Weights of a small mixture-of-experts language model, trained from scratch on English Wikipedia: 128 GELU neurons an expert, a variant of SOAP for the experts.
Below are experts of layer 8 (counted from 0) of a mixture-of-experts language model. Rows are named router (the router's row for the expert), up (a neuron's input weights, with its number) and show model dimensions 192-287. Each number is 128 + 24 x the weight over its row's rms, rounded and kept within 0 to 255. Numbers have three digits each.
After each expert's rows: "comes after" lists some tokens at least twice as common just before its tokens as in all text. This comes from a sample of Wikipedia text that the model never trained on. Tokens count by the router's weight.

# expert 2
router:138176146156082141112102134130133106115117129138149071111136143120131131145153140144104147120114106171107149116136091172136149154109083125125176084135145130166100122122138073148189146130116134150141153086145146131147115118092119130150108143120133190142159159202126095105159108086144116135
up0:116148151105149139125133101111117178093099166175122126097133109140113146104175135101098131142099157141140093137128144113110129128131118118162103124131122117094097150101136105113115091080138131127125130109117094112113149063145123108126132111108123103151168094095139114103132160165112125089
comes after: " the", " a", " first", "'s", " his", " Best"

# expert 9
router:150166113144153148173110157121118138178148127119140116196150127162143104131137081164103165126127113104123157123145118133141107165090088142143139189141178101136122132138122123152134135156127141098141099075148112118111112079104143159123127148152115124145151159155109145141116164146075105126
up0:143126115150118143087085113155118138124124146088139114163123148114113105126155111152104121157137128131150129083123113173113152109137097124117131172110130201172169087134139125144117115085103117177128143176121095116111103167145121115108124099113135140108109105133100124197125106132153129108
comes after: " ", " |", " (", "°N", " /", " US"

# expert 8
router:165150168178141089137123107187105104174106133123134092121167144106089103163185155121120144178093139102099150136137132152103108143089122152125174188145084125136146098157137114130112142157158158170121133136117120130123120152124136143137154111091091140124158170182129132130077103091129136171
up0:104103099106128097117104096074158150108124127109114083135087133131105094174142114115071111160115140116139130115115145116149105142118163135147170149148136124145113116153142119166080169100148075107094104182131147104133099123123126132118151146143106141127124152138145105126155123097140091135
comes after: " ", " (", "20", "19", "′", "°"

# expert 27
router:151150112116099109096124143113139114138164125089150103134145158157103142110184099134084100183167149126130128159117069139107123144083088147162146156103166099107104126114173082138156110130135148075123119147125130102158103112152112122158133098105138159133148128143101079169122154119132078112
up0:142141146185137132125110166151109119110109113115178114091135121109112140110158091125130168101186137148074185086139131113126106100108140122138114112126165087118137138097122122141130132122089133147174102134136119148139106076130103166105127116125124174080123158148064135108102150140136162136
comes after: " the", "-", " of", " a", " and", " =\n\n"

# expert 29
router:146140165161121088108090124168123124154092141134105092153129114135138112151139168121083122105128107154096116140154138149129076147114137135120162126162170148145130141135120108119162116150122139171101138124113117112174133093147160133152107113130084169136135140159100117130112152120141128191
up0:151124105129108105146138105108142121117123141125144174123135155158184118137136139128092112174131100107120161181069150129137153129126110121160172125162108170177117101154067127137138132147136121146068097167118142149145166132111127161120114134119076162102144105125113155159142138101113115126
comes after: " ", "–", ".", " −", " +", " U"

# expert 31
router:112139112179121131085113141157146134102169135136125066138102164105139111129132134139075160152129163083121151125143081169122119146121117158067145106147112161146097160121096117173147115142159141129116134130156092168113142140131157144133118120097071149148120127174124168129095134155126145153
up0:130112137145133123141127151148132125114089128138140139124131125131109148124159151128146077145101136111181099136107132107113128141157149165092153146142129136106110101171111084127068102171102154150096143100156138134143097131145128142148102134100095138144118105135185115096113176131138083121
comes after: " ", " $", ":", " No", "1", "–"

# expert 17
router:144120104140132138159120120116116100127175191115101103126134170088114136121100125133118120167136114133100109133081083144130157138148064160118161131095130117131123124123142101123134101130134112113080117143182137115156143127070116098159111063085105145153139118156075105151128145171080141118
up0:153109121148121140123092139127160106161136117141192144084131110125114140115165152147108142101182142127121102178097115129142161159127099112132153142123136142145129147168141133081100139145133144118137119117112092188114109144142143131154149147109143100094154151117106122171101120137135126156
comes after: " as", " was", " is", "-", " of", " became"

# expert 7
router:151107154174064108127115158095117109146146127129147135123150167147161133132138092105063128125132157101133221119106110133140136197134093130126139141145144126171081187121142125110199105091166110183150141108168120136126121133076120110138112130104115106132152133133143147154147106088077152104
up0:081163113149137173091132128125160098164127162116100180137062115151151121123150105112149120076102127100137148126102114145088111131136125159178124113133126123150177142157126162118124159088104109132146096147138117122110123120162124115163147136120076099130151138119119141145099152156151131176
comes after: " the", "19", "20", " on", " a", " was"

# expert 51
router:141121129157127151146127141097107112136142135131136130115137133126092118096125095116123123152160149121083131148091145116154117171078096152149158149100134109165100120144152154119152123151112152183122140118146140105119113136093126106182141104136090136122160121150111084120134117074135122156
up0:189138104119144119122126139132118121101111109118136098151122115134108151129144186154138107129133093112123112132116120141125127122099111127185144105128143144088112144145134122083182121173126137090102130119139159133130116130140145154139083110144124048140119130127137118110137115115120160142
comes after: " of", " in", ".", " to", " at", " for"

# expert 52
router:126152122175080123132143170114115132127179123109171117166137120148140155096104126133126092122126133139136119141111147162119119153119135178115157115099158146125107167159112085188121099139145112134105115108144099147137101138104130184149141139129113116123126118118099106122132148113119139115
up0:129128157139141102106105171115141148136116102096116098152144146099163124097122177177156105143133160163126123146128091095130182115133150149129124125148066140130139129186090140135096133116146129116169168104154128137146150090159113138105110153158113147140127124144126126130111101144084113137
comes after: " in", ",", " New", " of", " United", " North"

# expert 43
router:132118130133115123153146112118110138177135160121124137165166102153129148109118112143102087147103133075135145110134121119108122197130102163138108172107137115136156134145110092168107112077130113108142144127137133118154142139096126120136152139118083163127195191142121134167096125128122132110
up0:167124150155133128195143128144091128143150107151105115102131137099135125153115112148131114107112120123123101157061120090148147166120155144148101117090122130092130106143129151149101110125113124101103108131136120177126139129120092112155142143149183144115133159143145142149185139128107111127
comes after: " the", "19", "20", " New", " The", " Los"

# expert 47
router:133107171137121169131125169145131157120128139129196127127130163158149124115132113117111133139107115141116171116151133153093153129132171117117117159109159110141114197136133129162103118169131118093149106130138104132143115087110134169123137140108076148135117140111144171136127117096093126114
up0:153142186121132121127145120133119127101145117136183161123142129109122143126097117100117137092132084144097113130141166159098127140129144135133108127161157144129112090150143111128075163160183162081121119083110128123144129144081126099167134137095107151112120135111088120123148154119107156072
comes after: " |", "-", " by", ":", " USA", " J"

# expert 63
router:157159145109117151115107159105105103200129128134161092177138139153087099154148098141121156160142125109125121101145106121097087133134082140127149170111153119152112118141138141111168137083150134165105128115165143136166115134096132136169117107081082149146191113163095124109161123103133110156
up0:115173102127095092168134119159152164093162138111103120077172105132113135091082114095129127159152169133100069140139145098115122147135138178112170104141152115123135127096143109099150126113127132170118115145104178086103141125138089141154109166146155163136150136132119156138100104128136141149
comes after: " a", " with", " is", " to", " as", " and"